{"normalize_top_k": true, "routed_scale": 1.0, "norm": "layernorm", "init_std_o": 0.0, "warmup_steps": 200, "doc_mask": false, "train_tokens": 241600000, "dataset": "wikipedia_en"}
Below are experts of layer 5 (counted from 0) of a mixture-of-experts language model. Rows are named router (the router's row for the expert), up (a neuron's input weights, with its number), down (a neuron's output weights, with its number) and show model dimensions 0-255. Each number is 500 + 25 x the weight over its row's rms, rounded and kept within 0 to 999. Numbers have three digits each.
After each expert's rows: "gets" lists some tokens that make up at least twice as much of what it gets as of all text. This comes from a sample of Wikipedia text that the model never trained on. Tokens count by the router's weight.

# expert 3
router:500522511482493515492524476474470494475468545533490506513517513522504475514496451463500504461479480506508498487525483498508512496449509516485547486506458538500536517505480499452479489514474445473502475479531492520516522526496507455492509524531532510486472509460501503524456477503472528503514492468502532474515488468498491513471470468435452511476476498506532488500478563527515515526480495516551495530543503504480571503540510506519526508536498490474438498506508482566490522470483469491446476473489443499505515563516506488494524486542555534471515498538540480525473488492478517536485526528502516513488476522512493501500490494474499472494504532500534443492492489501517492526508535478506515512464510466532501508489489464478491510525497475535473518483494453506496531471470531
up0:524500482491479482493531495507482523462546521507466458495520506499504494579526481531542504447458496541505465506473510488532495459512517513543536506477488462514528511497523516480499454473518506484492503497450505548485469533526503515492477510497570515528465482515510497466498480503524465514494493526515487472522479496503493517456517481500515495538471483464509539515507538471453521510513497495483517474525477526502519473525522489481516466497475518450503523501478453530460513511520534439480506505468483512510540444518498509521490512497508498492527496521516508517453500448507506491509551529501509500490487514468549497525513492525504507489501515454505474513528509494489506459499482472502497530513551525463511476509508498491493440510495507541550537469457536521530499482514436
down0:475543469503495539509514520485510467485502511554457532475516505487514503472520506489480538516490470519525486495514542503495499506503503466510489470480495481548484477506463547520475509536499503496512515460460503493548521492476473477505513554495475512460530528493500480484513498473462505510514492512482543539524556469496467479527457485508534501491523446467501499554511492513522488522521459492538530503517518471498504489465505505482487418495489477452529485472477486487494499521490501478532515507523500525490487553469478532498513465483488523466492497490514512503512476489507553564532519496507511549521469510510517531525528464470491484552501490485453494478434465513480531514467477497508489454517518553497491427503482503488535523471509511513513520510485520507490479513495510
gets: " |", " |\n", "|", ";", "\n", ":"

# expert 5
router:507491516499472473523518501474525518498501496493504556517562495507520490505512495491465511518537474507470522501504546475511472531489484538523552478521450536541524482484543536524526486494518499475472445502506487517529483496469505457533463485545523536497477521486526503507490506493507505462507519497549468536552459491463529539475473484452481525539515521537524500532538496481502509504471507493491484517480493514498509498516475579464535490539500500450494453478503500509475527515490483493489504496493457515494531505518513491498487494476464487519487514492523490504482475485494486520491479513488460505460508523499448499476496531499495565495517544496520518468490481454533481519503511480478443494522534501464480527511528448473509500545484499468507499490491446537539515500486467
up0:448525472458498513487458531517495527500480517555490503535528494467494500477482520465450495499447476474539507506524509573491503515493477567464458492470514487512513493510498514486513458527507510482519543455539542502511499522487508501527483515486520498529509489511530488497507447491475479488466467505486530519480561488463502495490499516529525482545497492523531494511548522504479509459492527495470507511541513505537513514475491509465470485511482454495510503494521517494493506555506481463484437457479498492506491494524509501514527526489494508513502499479521472493512565503489510526514492477409522516532423458480517476500489520460535498495518493512520480491508514518513494514537481507477484530477478523530518480492521495477518510490504480494509466508469496568520503482511479
down0:467543497468446480504516521507481487419534489462521532467518484547490503476553504482507466547542495531479508494477498510504505462549489493470495461520460484513504505514504473506474500499529491512464431518489500527493502497494492503479483455526495476514515511488527503504488508451503485487518472465503467496488503452517527449491463519481517489505499471491500511550524512461491508506472464446503550500478470482464505537532511505468512499499494523525486544499451479557495477465521514495486489511487504499492478481492488463497525491464485476548511502454515497480496531494539493497544564555509504486526573495508486539513517513513514483530477509505511505501517514502522543472496551521482521538523508451482510493505517518489526531474500528493499514506488498534499491539492524
gets: " ", "-", "\n", "|", " (", "\n\n"

# expert 2
router:506502501441506533496535523517511543455479507488528471522515507543501469522492488514465514512507484523509522527533518472485504527494511498544466505521500537501504513499504534480530504520476487486463497494501479504494490531463497493485503464487521535502479489477485465537512518473446503432474526460502488548516490504494538504470484499490450531519474524507518534516504512464477492541466513525491496512535514513489507539513501535480518497533496484495531469501498469479477508487503478448478487539498485508513520521504463500462504519481563540493471524515498480514453505546498492573509455473473502450474498507528479467461534512509490527462543542488458493490504511506545499521517537463522535540525486475548467537510471517477517474524476521535521504516492475490534532489484464
up0:474517505490465528516526506516485565512527514451475511473499454488521528495500492494475527482469497507482510519533544474511494537532516494487506454496487510524491509524477474518468513480526468506459514517543513517514528494521524484488533524489515479476504517516517532558491504500465496541500495502481480523500459519509552507569445478483474464489481553489512486480532520474529526527488471520495470496438530483459508519493484480538486475505470501480529541525458507493490462519505541489492505495512458560520543474461492535457564451512501504502490510509491492469473493485547439527506452496548493504521458509510481465514494496469500493476502493470497456539491487529505490506497463498544479483490505503537493520476506495494502494513485500504542524511500538509483502524484512
down0:493529506498505495485476512474534531485490487492484537500433468537458479495520507513476488482519493514466503499537515468483523526534464516486459525495538530484529482496500486473500493494486489508509495524529513517523507464466568515524498550493479502523527518541522515504489503487540512523507479552468487515501542477488520471507510509530460496529507480457489481478571500488477484484520531501509444480504502476540509512496532521528509485555486502534498486466520533515556487490500526525533506490490491517442465525538512471531513522482522536483523514476529506486511515470476520481529481475462483492493480456506488538489507503483524435489552504503525450499504508511443490461530446504453518504479521483494458507487484454462499522480503493473496483491514520517485501451505462
gets: " (", " \"", "'s", "S", " I", "/"

# expert 11
router:511497452507490482514514543526516556503502538465497530555501509491565504544519498426473511492505487498510485511521538499495480518474527469512483486507475529528519538513497475492512499512505480501509473494568490509530525512479499463497516434519518495488516484510517476491488464485490480502485506504483512544505502543514478524478464473510475497485481471519487490472506519539498500456497467557538521527479513486482518529525538499502529518532530477467475486508506469510485516507539480477464480489527494501469505486450512421508487517499542499488466494526531470509451518518490494478485502511430481511463496528513470516514518484481508541458483489487506493503482444532467515491498516505499472506428505520499481534510476494533506482522480521497526563511474526544471492476502501
up0:547578479491518490481515480560489503473487508519467500475485529512489547486476481502492519460549511513486484532502475482509531478505485496502489479520490503497487524499522501507540475497477491489507497497526506488475457491456496514499473481504498541475467528495536561504467448504533472462566491498472521537482494512493496533477493473478495507477468515508516476533515506495511498511496528515559429449492472508496503521495487511473514529486482515516481549509541489462519499490520533514527534517523501479479566461466485487520504476504502497518484489501460484504510504493471479486467495497531457450460560516503493492474481542481542470475494494508478498529527519515544460520518503528472481476457511485514542519532544511496483476512447483532481472516552503490493510505499495
down0:528498522502513474511517550493504488492494477485480521530474469495517507493457470516528471476483483469529496477497471479510471519484549553494526464457508526505486512491492511563462445489519507514502489473520526492516512516534545516490466510536504477525497519493537514475437516499521501499459488471474504504512558505474507431526534472514485481449474481492492458503486542486485500457498477492498513515512462497508488497514482493469537501502488502491504479513488461522463458484515512533547552491515524527541499488507532501464519471553482535491527479524506506461538499485534537527489528525517521502498469490492497463505457502488477497460512499508507499432510488509460527499526499520511520569493509512466525533512475547525537509507474515449496512516516479496489457467498509
gets: " a", " was", " is", " that", " as", " an"

# expert 14
router:515526502450498527547530470472495532468490522490507520519486501512554461517462462511484513489559508498519505502507487517506479547486520482473502435501490506498508469477498539460534473501537475506512476515504469495508526523495511484518447487530521502516474481500480500524508497513490497499488495502474499494497491540480528512475478488487480530532546498468507487518494491509507480490476455455497517484489549489473487500498493478483521480531498506492479487533477511552535546474447509447479474520480512548500510549513502492491491512482548480522501497496451512491489503542488511493464457512538472499513502524515470513442506497470559584473514510453539531501541467487475455505538512466493520491492538508537511537516481508474452486535499519492532495494488478527497520463484516
up0:429523475500483493468483479504499534510527535515510531531491482519520495547475513469475515509512543501516545543443514496518520556517515465488526529450540526519493498503517499514508509493533533468529469481497513538501528487505493505557515524458497494456491468522466481483499518496468492491528492461504526494503502489445490535489489478522446491492526485535532546495468493522525486509478489499443497494489473497502468538494506493513501483498519507525465504459480484542499514476475510511482470521472513477506489455499497529542480484448517499448471478536529507489497504515534535492475533475505465512509486518565506549516458496529531485514519570535510440475523500497503512515481487475482502487479531510461470505496499484505525468495523517464502495503543515487486474498522505
down0:509512490507475511538482463506484562530490522499455519522520487477547520471557487530454495490478481492469503458472486492462485460527501497533504494491521489477486494502458522481458496530551506538487509531505484472467513498503509500508528486511480473448496525495477495520499486482545498516536518470481540499531488493516522530477492466510489499528552488518479537489502560485498504443511485501493484504462507483493450485496484467512497545473506477479493495540513468480506490525514521489546459511506489553535520483548525541490516465525438517561469538493492491442500518545490536543487475482511505521480447493480509498496506510542521506500513473510518502487493463478503513456495514490487497486482494490506540463491484492547501509470534496483451520507513530484533502536479518
gets: "ed", " on", "ing", "ic", "al", " for"

# expert 7
router:490506510461527549516512517515487496483472491477494504540525487516535465519487511470495501464537525481481568544503527524510492494490491543513510485504501466488529522463546539472550482500470526442475536490507472559512523527493481470471522509501499494461493463446490470466499508482468477470485493487500515532531475527503486503495500495486487524494528479514520519530479535488455497464492512494525479531467464503488523474519513499465544499521504528498498469518520476513499501493506499514468472463530463524513476516565534470469504572521558491507462486497503475531483516483506503524492493537526503515470489516567481475510553509463493491470505540508480489497522481509509465506515498487479536538488476510535486518478515510517508484525471508521510554476491462504453510482472466
up0:438505472493506484498544525501489542486509497512481529555510511489487467455506520513546485536498513517512518500456569524488474497507567460504515462448506510513540475472468477494492443478501500509496488507479476521549505506507529513528498535471477503512482513507471500503498531537502528465478473542476541487505515482520521513516422452552503523491499494469501534498487471473504484498493489490484534507521517540510475466516535516522483482522554485474464508434511470500516518503502505488483454507542471479553496487505508487505497480503497529476499539480542478474457475490487506488538510496507486500513482520518535494479517532484515498491487511474487486451531478511505472541502472490499455491512522458516501494501527517526514517495499448491491507492508487531435543487499494
down0:517511556490538470490459465491462535511472562479515551515457518514542523498487510468500498517509486479526521508529524478529479530461500506496505481488474494507552490477460518441489508536504521495473505471470491500501469499501538465503494479521481480503461502530503472542526480485455519505520506501466482474505575477480479494517498488523495477533494515510477523486463529483474508523469476483489494501540508456506500479517516493500537540509475513479466467488529455503475491479500514521437562500489525497477501500504514488537490517498478522510493538536490531513512446470522503529496492490461520542509546497525492512496494521517468496483462457475515506465521530482512497520535491508474492540504517507508555553463503510507494527484480468546514501510461501485457532481461529
gets: ")", "–", "\"", "'s", " |", " –"

# expert 0
router:488477504482478519485537512519501496503499466490499504485488469532520472510474521478443505482526549565504526536522503509498499476504512538482516471549522505553508516487554519485524515542493476512489488490518493509535534506527503480501489482516550510501514491501466503501499518492440507474536543484520509491514502490533482508512465502453499551514516506503526486532527528529500529479480490496464473465516467461491505509500516536479525533523547492472511476502499486517474487482490499471499480492455493510497544496518535497489456554466494526506450459490499504509499518506464543516453465481534479507509471493543516476436476510479536551475487516501472516489497449516488539515521475495529461529478472506485480499499469480477433518512492469482489501466464503562476538499493465
up0:513497518495485484541540527500513513455508475526499468479490449453479440460453486491519561482489492516480516514547500487488498514538515496455497504503494536498505518476545454530534466495525495518519467496534522535548489477512494490519531451489478502517471459478503442511553510469470512503493511518500501469527472548484483507485513451526528547485532513513498540508460486502521511480516498503491530471484498511484484521517487487491512504521491479520478518488481511481494491510506506490485478482497509478439491466529526532463474507436498478500540491504527480492479511497520535505522484495547500489479483488494463511512525547532528516528511536512505496456461478511470495559539496534516505534488528562507503499511473477491524506551471520468480507507485516451471492468481515
down0:527493518507488482452528521530483519543532546507529469459467490524492543477514506504499508458518514510508475471514531505520492520506466522477495510495500484503486521491485523460465538505482512454472522503483456507490485519536543504487544546506497562519498535493479526454478520557451478491508489503500487520467501472470529497478488515481510468471526494465481489448478485499483500497515498511512517507521493524535497529505461542529487497497478463529508500533532498480495471508537463500502503451494563479523484519468550447553511525465470520484449481526489496480528525477467491521494559495488491502509485448523504548492527482450509485481476493492500499530512522514515528458492569499482539496491498505534517476494499485480492497486517480515490515425485494483515506495504522
gets: ".", " in", " to", "19", ".\n\n", " "

# expert 1
router:498539456486478499534497514484528488520463494464515522511516483510528474528518536521495501476519520479530536563497528511531517527542476470513445490454444535487548471540503515524512497516496509451495475465500477519503527561491525494525499465477521517531535500499524509533495467489474498518505469505462503482516467479459515519492496503444500520483501539484540472483478493496510535482512520513517502499485495537491513513516515528460487493499483502493460483510480502517495509521536491490511458486488486527497510561517506489456517532488507497490486496512468517485469483526452533510479484483511529476466520491505498512507493478555490466503476539507490479471480523509516474513543492444525502516552534464511484518527442532477483483518493499534496500490489441533465499484441441
up0:513486482496484510505475520563495516507525508494484496508493472524487488455498516519512518513480499501502476503467498448485489510568534507471541468474503501461502478471513520493533521525498510481439553507471551454552485471491489490475438516522524499484485542548477501482493490497508466515472450513470491479520469457516487509530482490492514466563549453523528481467513482502477527504476511490535503455524527500495531515459519453474502480506514494489481474515546512543548521501521498483483500491526484491505467441536506506479509522445475502494474486543519468490504476487535504479516514519493539510493455530511517528469513507462540515519535511501497509487486534505475526478516490499503530471493472505507509478460462511495540515494539482527459506512502514464495506526466512
down0:507493488485542486496503501453518501480463485455507474510525516515502492528472498476523459476470532489491542487505508547517548465444467493579479499538486475505513509527465505472477506468506528507529438498537509531497530506495518510504515523493493452522477511500509515475517501496526508503542534459467500514525522505488481480441487502512498534484498499502485535533461493493516510515494487536515487548505518473501482520485457448510535529494482524525498530471497487462469530512495496479489493510495482488515520562460455483499491503544480495527497508486506481487478522496504511474493453527501477495513521501483466467531473486529471551507444513529528466506505460529488463473545481464493523517515502525497496464551503517539495481517467509507563506504498512504573488487485489
gets: ",", " the", " of", " and", ":", " The"